Experts of a small language model.
Size: width 224, 66.1M parameters.
Experts: 128 experts in each of 9 layers, 64 SwiGLU neurons an expert, a softmax router.
Below are experts of layer 5 (counted from 0) of a mixture-of-experts language model. Rows are named router (the router's row for the expert), gate (a neuron's input weights, with its number), up (a neuron's input weights, with its number) and show model dimensions 0-223. Each number is 500 + 50 x the weight over its row's rms, rounded and kept within 0 to 999. Numbers have three digits each.
After each expert's rows: a language model's description of what the expert responds to. This comes from a sample of Wikipedia text that the model never trained on.

# expert 36
router:535418515528459512525469458467501521544448554481494483563502563423447597492532527570535557453492484551466456424464390564486544566552461475516443510470428515420446566534429578554493472445463480486448569534508515432486563463474493513398578464497438473561541525498550568542444554558553568511424664450428434460452527600480541560468460537563491553482521590509459442548391508600460516496470407595544510513524499447486494559558569510499487471507479539532506585466513579477514475448510546463511507514507547562520520446523538556511523498501518537433509432454468481468555448563595530442553455505544419572408448426549426534534586558577526464596464448443549571527435465496526580455525
gate0:603445541539460446434592492354532503571481534532580528519500499457445544391553518545557434527462515513415459430538424523491528526492430484598469510507470545534512465443508492513489548404407541548502457448544531436442478509474463511521527450527524480492489591486455484559530523510451559515445534474547425465407519547539454542518486530484549545431508485533409461546598496566529392550509565545545515502558465480357367567419569504523454536479468551478400582523529524458475493512535451493575441523511589580479489473505504493497561498480423453522602469469372497462462543476509426503593497488479480556404418503479473568523502449512505475522551495505473620487460473501420585470467
up0:497487509532415448454476484426585453501530555490500464526370510511463529512460604477535460444449528542581511508491466467384581447555591490525572556505562479491444445452470488518481427534493490474527574561596415527541557489468509559534585531547479493477438523489540361515477508467471595493560530556514574451498493484542501561438538468543459525506503478429519529513568450544411494440488470530425475572501464443428475532496570469469523554420462471412456576563504549485502503526514394417494556429612495467461495558455429472527510591518482507454537541514525539553533459450459546464587421520670499376424530486580578509559473467515528536573539505466536499469480530431498484493593
Description: Nouns and adjectives on government, war, and the state, such as political, military, federal, governor, king, often after the or a.

# expert 16
router:535486523562371521475420410472517468595423594526474453503511481475509482396544526554520564430450464564440505466514508541496455552596466447453461550432432545451466593514444518542458485508416473520469575549553483433458577459563449529468510501510456456539528578454464537495425522547397536595443488484455548462520574458529479476466526525523549490382484505436476470519467613523505444428431495447536537581495481445450485588563580602518562449425518486518417534417559506478518468468555534525522539542431488536532486554507501521546554452490419560427468441526490546499493576581472534475494480556518500393502469413507476543414554525531590529478516446437582511474395488453510557411537
gate3:514585475502478562514345522467502587499478553450554591509531483500435499470550475614492478527502521487509495498616442474571495481503523440443463470531535507490604461499431566512496590512527376504472541434447584481416489525372530545431490467508489470492577526511506536544436461471535599461477500558377500548521484491495469555513572504500528506544563443502525509465570574499496532435341592558480560454502501528537444550490576547500503497503487539399501602521555493467467454525504449555545479525512483532510534579434513450488452488361413547460503463511546549454509503530447622492496504552417554517492417542502512512487414546448500510457490463530490451449502479371621519452488
up3:556508528544589490568535516566504456452487452464509563551497466508467487474502612475469468479481485444569570494570409509489477522505519479559487472547588633532415508553499479424492485429536505515548439527512442526556446416460420524546483446544537464397495421402497490535594493531482543482461505565486445444534458404566549474428582486487495508538453469461573487578444428600386519527533493578455484549437488475504464510468508430602390458479531481592393499488451407531461461482507537479465527578438563513471512515501440481548551568581438548545467511561516496487505585551506550510619557482473593566457561462514448426440533487477503440546514480423494587476594453445480452479488
Description: Final pieces of English surnames and place names, such as -ford, -wick, -ington and Crutchley, often inside sports or election tables.

# expert 2
router:580500522566404550507450401480521498584393503500472493539473514437488552498563535463531611424436473613437491465514545546492477556635509475475462546467496549384450547544461490578450507463464483480457567559568427421414494431541472518456512443478511484549478545409474462542459534606428550577410538486440505502502539526550460427416500523506552550420485516385447533576492604557520423458488503447477569554478494501502480555583587545474562440431494502509481550465550491483510455455529548524539523559402535504525474511491449548553518470485473589418520488511468570528473538621454552474544516410488506465518478441551484545452501459560558455445485439465569533451469504472426572454513
gate0:541468461447416582436515461541520488517466515482494546541543542509548431522489493482450523510479473507453409463504524624523544488519555542527459558466436490648599555597457553454503512488453560512460423489442500473391417470438573515516542484524419523506430466559417557582472492518513503418458545499428522506418510535451569423541475409507587570405547490475502520550515595486554461540524475520521489425549455620481522501462488579507523582497465546497451474433552503554454518454526414504518489546528607489555415605543510605477524436462471413446473505373546519424543566458459431559465499502355521454557473474540435449492492537507521565526486512524509547478517486473499498554461
up0:451492547591498431473486456422483531513432460416488535447478562461485553496491557481396505430507579518457499526562469524519476463480497505398535475566544478529495479458512493485551489592545388450465439500505397509480571537499512473455498458395566554542520537562480470507542471527573513486490479543485503410560520501602511480562513524498471453436446583461415640447581459480412395484512413524519472491554465457540495523464613472516650463423532489554591619474474476481504434500500483423489493537517541456567438440468549453559515559596482539538531540486480480500486473473563491490511567414460524452524496544336463539489521500527428531409446532491484548568477529468603574520484
Description: Middle pieces of English surnames after first names or Mc (Far, Cl, Ke), plus closing parentheses and section-heading equals signs.

# expert 7
router:520425494555490540544460474514536479546464531524529482532547564403508532548526572521489496482396443529563525499544438577485467503487424437427402494472443564454494565574469532546480440451471490529485510529525532488490454465472450571508599431444421488522475485607427511470477539645533525518441511541439558461512498519491512556507601576533597505513486576469448430507429576580478479462429490510413542559493584537458509539535472504415553500508502443530415536492498533529548449440572498550546441577416576547518521431544567543532535543540516544361558491555493591449507504539398454437524503438536440524462509526590464533393496423557502455595472441494557536521531531416497595470478
gate3:460409437417493469426524481541540481548502521438382512500484478500443545445515514489540554473557464499426548514591572495509570556376488437499508510507479502466363573494529451514478538462591520542456556561481504428413476550576477544526444521491439483558472432575508452513591464521506420541530471451434623427508416533581544554491560511555431510523582514469524588531486501473563491473577569460519482498489471468570550517586511527394454534491469451532466481447479611524495485438513502479576470567605481532497593474466539514543536477465491493551471503419524601440410525471426455444532545557462524554504427536454481462513513523532455483627557412569537448496545503477430586509525
up3:543507531575505583441571458523407544513564518437448629484526513495492512424522475570457557498570482528572541513460486429564520438507535427506593579529450464583503611481494503420494523507389417483447485559508505490486624620440432470457466508477467504503538491481528422506531434456414448516384451474558459405506470430453533461531507577490468520479618599474461554477530417517542552510471435460585515518443564493533425370520532529463396437485526501485522539481510492528450501393465470497469554602565527481589512519506522498522523478481467553540515506499497482472460527453485477521577512447493472505417517598555514514464474496565528535575505490418433499506430464583545439521569
Description: First capital letter or syllable of a word starting a line or paragraph, especially genus names and surnames, such as P in Pterostylis, Ka, Gu.

# expert 22
router:531496529563439529450454454554579437481475533453494461564544512508444469542547477504616609432472464536533504459496514504486434491573460431505428543428414547451429586497473538515405511457429505486417521555547467502407537452509457595486607478520455466574559594463504558503444496538504560524429500525444567478437539517512429519443459559564554572425476565467471393575467568596505457461484486520494595524520526442501507527531542512506601475435522545551450570484523539521485454463574581477503485570441546584514523425565559523572529440496491570465448420517422569442454554527514487464531513509560467495503458425572409552487482502515532453516449416432514491490431441509423574427581
gate0:444494474538472532530577491480503479587424559481453629423556524470505398581633500476456535490432478475562539575528541553554573530520421478504490426485459551483539523488489489516570506519516369409516498548523558492541550426504500500521494455501495433613531448571520530501599541519480464488464465479506521582494479476549388476444437468525615515389465483526544383483485561526491503471454472503509494476555552437422452518515439452561514507440559583478534624454507449539504409518526472556511500424496567546483452474511549521580502451478505463394436528494488478539508489496445452532584493455476583484461477474434436495468504429563445496468400580496601421543564594515480510469436
up0:480470418544492529490532520496494481495391528480494532527508514528542488570512510487441509458442452492597504542537530466455594572533540549472521445450500454552432476504533497509442438354509490421555539583374497576485528519487569558545537603481437532572425436526469398479464430561503499437489443464439454502436517491472568574548541509477545545461542512500590553513483519486536552627533540494498425419514518486471525557445563562505561472487482472602542445486497486483414553510480528417569476427517446532526567455575460447434571437488385509555558473416417589574505495500463521580534576463419442571513559545514449417573534551482527552520548504447422483500482556517532465536417
Description: Sentence-opening words and connectives (However, While, According), line breaks after sentences, and abbreviation pieces like U.S., p.m., CFL.ca.

# expert 24
router:540451504540446522478435468479550470584432588511486417573533464483466479482575571484538576440465455583500453416530527511454467556581479446436460539423440552466409548526458533522437486415420484458469568536527487441445542445546440576485504485505456453557595556540444511547439559566431519528465554505432515465452533500555479510413518565579558549497510548464475462523454577524463443447478464481474573595558560474470499534559561537507520477474534545572485576397561555457542455441561550512468513530461519570504519491573578583573560438464448565419488424559474570404453571541496483474545445510530446457489436428534476564417537524577515471504478404419548503466435469475465570445544
gate1:511505512542553473534493502503526483517480545500559510553501461495464464480585517461518542525569487488472557585530513451415420501551479494520502492483425479595493499395537459496444444499467463549504528466491573485557556504489532539507462537595454542549572464523522505485524626517473489490472406548451451583532501474533406537560385467452480519484575469407475513523507432423529457443473470420513558537507528466445470456595495428522416451455505518514425437539611514481509519453469499585382482492601510489518420594593483502492455476557461448432549433550469436492483575389449448553497426563473493457526502478488450482380579454498652486465454510516567599458514413521492642515518
up1:440438490516454516512456463451540509556480499518482472484569551427548495469501533425424459591536473518488342462577578414587471542474449489533405521479466431465409478482498517399494533481394530462540509599499541451443474503462479525562545469453536463538521472526592534509561608444496500641548505535549490453521532565489470536455511558548520414547480532617417470389583536570527539482603513455440587518484543539481532585539470509424481507478492549556599429524536489497493543522431489508546473443415459480543545531365451563574605451509527443485531544472546482464475538614497448448514523414488461476516462495502548478452410539464494499439463491507509535507486553537552479508489
Description: Conjunctions joining words or clauses, mainly and, plus or, but, while, especially, often in headings like Early and personal life.

# expert 13
router:564434551564432552477466473471553492536427575510507494601598458480446517477535562544560583478412495562529435432441513567476473569566501470456472576432461547456404565547457582517375477451435457474487594571544525443439493463552451512468508453472483489537553565487452531500440535545455548537446546502423508462444547575519469511445519536556534576433457563447475401563512558516491449456484477500504532607533540473447535522538586538514559458465492515614462545427553526499493446450570562496470479542417539562516524471539572533545547423409464564476491448525424565411400509510508483493600497482490441508440493451545471578468509478537565483558446449444584496488426448453442532461511
gate3:463443475520472530546415444529497506526481529482520464533464496530491485473463505545474501490508392515473488490544605468488513511514525541457545493372509576485513450543517538553423524504585492376450517450528534473513437513542524556528472499434454525534545526366469543433613501524462562469577480484400518541418542538544575509467652419458483441560484473477537433479468476517554423468507513443438506488457512450469399555549588468516509576524462473529550459560538507517573442541457620487521526510476512452439534432519605422420621418519523513546442540437498515537465475524513537619448543483460428410516469446467592529545437484528481507556502604495577434466428470420507545521572
up3:458484558553467581529529423490499526519580584482514560553507455422567474470496492378521451536497521497467533386541529560491484569506532429545550431573575414548602524487306450494422496473572515518595474527453462470507498545527485461466640514466516517456537562457479496455496534491450457487536447384515501610525572516510519440484488571506518519551546510534444460479553518517426483480527442416485430512474452465503444559530385568514478536558415466532506546569455512487445399512484481491519426532475481461548540494515580578486545495543518425506546487402549404467499455574472508411584523535544432483461589464431490518496510536524527517468500398491493489448572507392516523501462
Description: Line breaks before headings or paragraphs and opening quotation marks starting quotes or song titles, especially in album track listings.

# expert 20
router:501469520593472551484449424459534477561397557475515524523565407466464450474555558493545602500448428551470464454557493545484461505556482473507446568437456540476444570574464551544424556454425453527489561556562487402384533428577472519468563468487469465520557509492494549514465509573385569576442532478422520462428560526597476484433504529562557549439463567441443456547504531547470460398469493450481547524547535488444470541562524553532540460478497569560442556447542548511528445420501572545472521570424564560570532509569562528569575433450486480457502447491437570421434520501530493480584481508520465551518440421572462516425506530491536449560476443435485510449457427452409537487531
gate0:365431529569439516490409574474528431471457548537571520456465530495535512514420439510526550507485553487466492536480465448537455441532548494472517502427446559510489566427498677590411513600498455484492596426498592490472469555547612593568493450491463517522470566477458551413400513443500508478487558505465612516528530609516505497451541490527477515509549505473466562433429501518492601518499543486518507576534412504525584518540454496467452448512520432435476498544605530427495515431489508544563514492537597524539531502474476419509391431467509541497551460542446486497467504527534455477484459638431559479408503446454448493498496415606478460466557500535463566491481541503544534523529
up0:500442515498398485551438524517535500565423534385523558604576512601543545452465452565533544489489493460515521493498452408479519510529493533553497552520500419483538443496485490586454581521534421452542472513524578487557538501482455594582458493517449454484434458416531507418472501435531525521493461529560472577505554553517455484435510524525512582512480458479499457506493469548434447462572567588495608391420473532388535517479382432480515462548479469484519496479527564515546507454494413480465576467493541428406513469433491529535556481529414522528494587545550496445573527523463440480515565446565489513615501480482481598425515475491430541390487562471478626518506390571591487464514
Description: Line breaks, sentence-final periods, heading markers like == and ===, and table separator rows such as ---|---|.

# expert 40
router:501435473509468539508438437475550478534515531459434492503587460440474545412512516559567557470441472546500472459403458548526518550567470520462517528431428523430442592563470528512469533486483410457448518508544473423370610455533460587443504477474493429574530558457451493585460534477429543524531546525462560439471601580532462476414507554547499563440470519509442444543458553493448391449502465450585545577477465516450494598538547603457573459455537513525482551433539566497516430449574543470505523506425502524515531466475534531523558371473495583441429448544428535412491540575487528501580478501521538452498447454556420549540540517554571450547467417497529523518446431490452522471585
gate4:409474524505490409366498442409490401437518542476457451451493481507526492479540548562490552391456465467477518467504482515468466442560520499471483511472436555535441498443561439629577513447599537446447443471574571424628520549524489513527430421470542427501569477460505511506466483466479492529448489406492558481516603530540500434501501472510482558460601529487484482595578524434456541545439450472551491452516390570536480548451481543496491524487547508454522514472562524594605457518485434597523479520480587526541434363532452445430529515511485533505488474515616525517477556400503440500459519522536567562491574540481454471552565489553530595520516588499527512449433498509416515537490
up4:481498536426481506544530577432581533561494572496535508572425469516505510500567517563552496548600568499430552558491604411537451419468568489466489496532458386487508522499503512511488608435506514518465546547543420439532519537561561456523539475470434420525576466493599526497443472524521437524493523493444507454410487413509565530545524457439371435527408453535618581540337492598473476537485461490553547479412514558480554500527542475548548500534507458468487510512474518461568535469475522634514545500507558402499546485550460458461555390475521415472578509483505500527492520472524437575586488450472576474456507476472407445488500462445471466456512480539478434479436551445555521449436
Description: Inner pieces of ordinary words (dilapidated, brilliant, flotillas), years, and line breaks or pipes in lists and tables.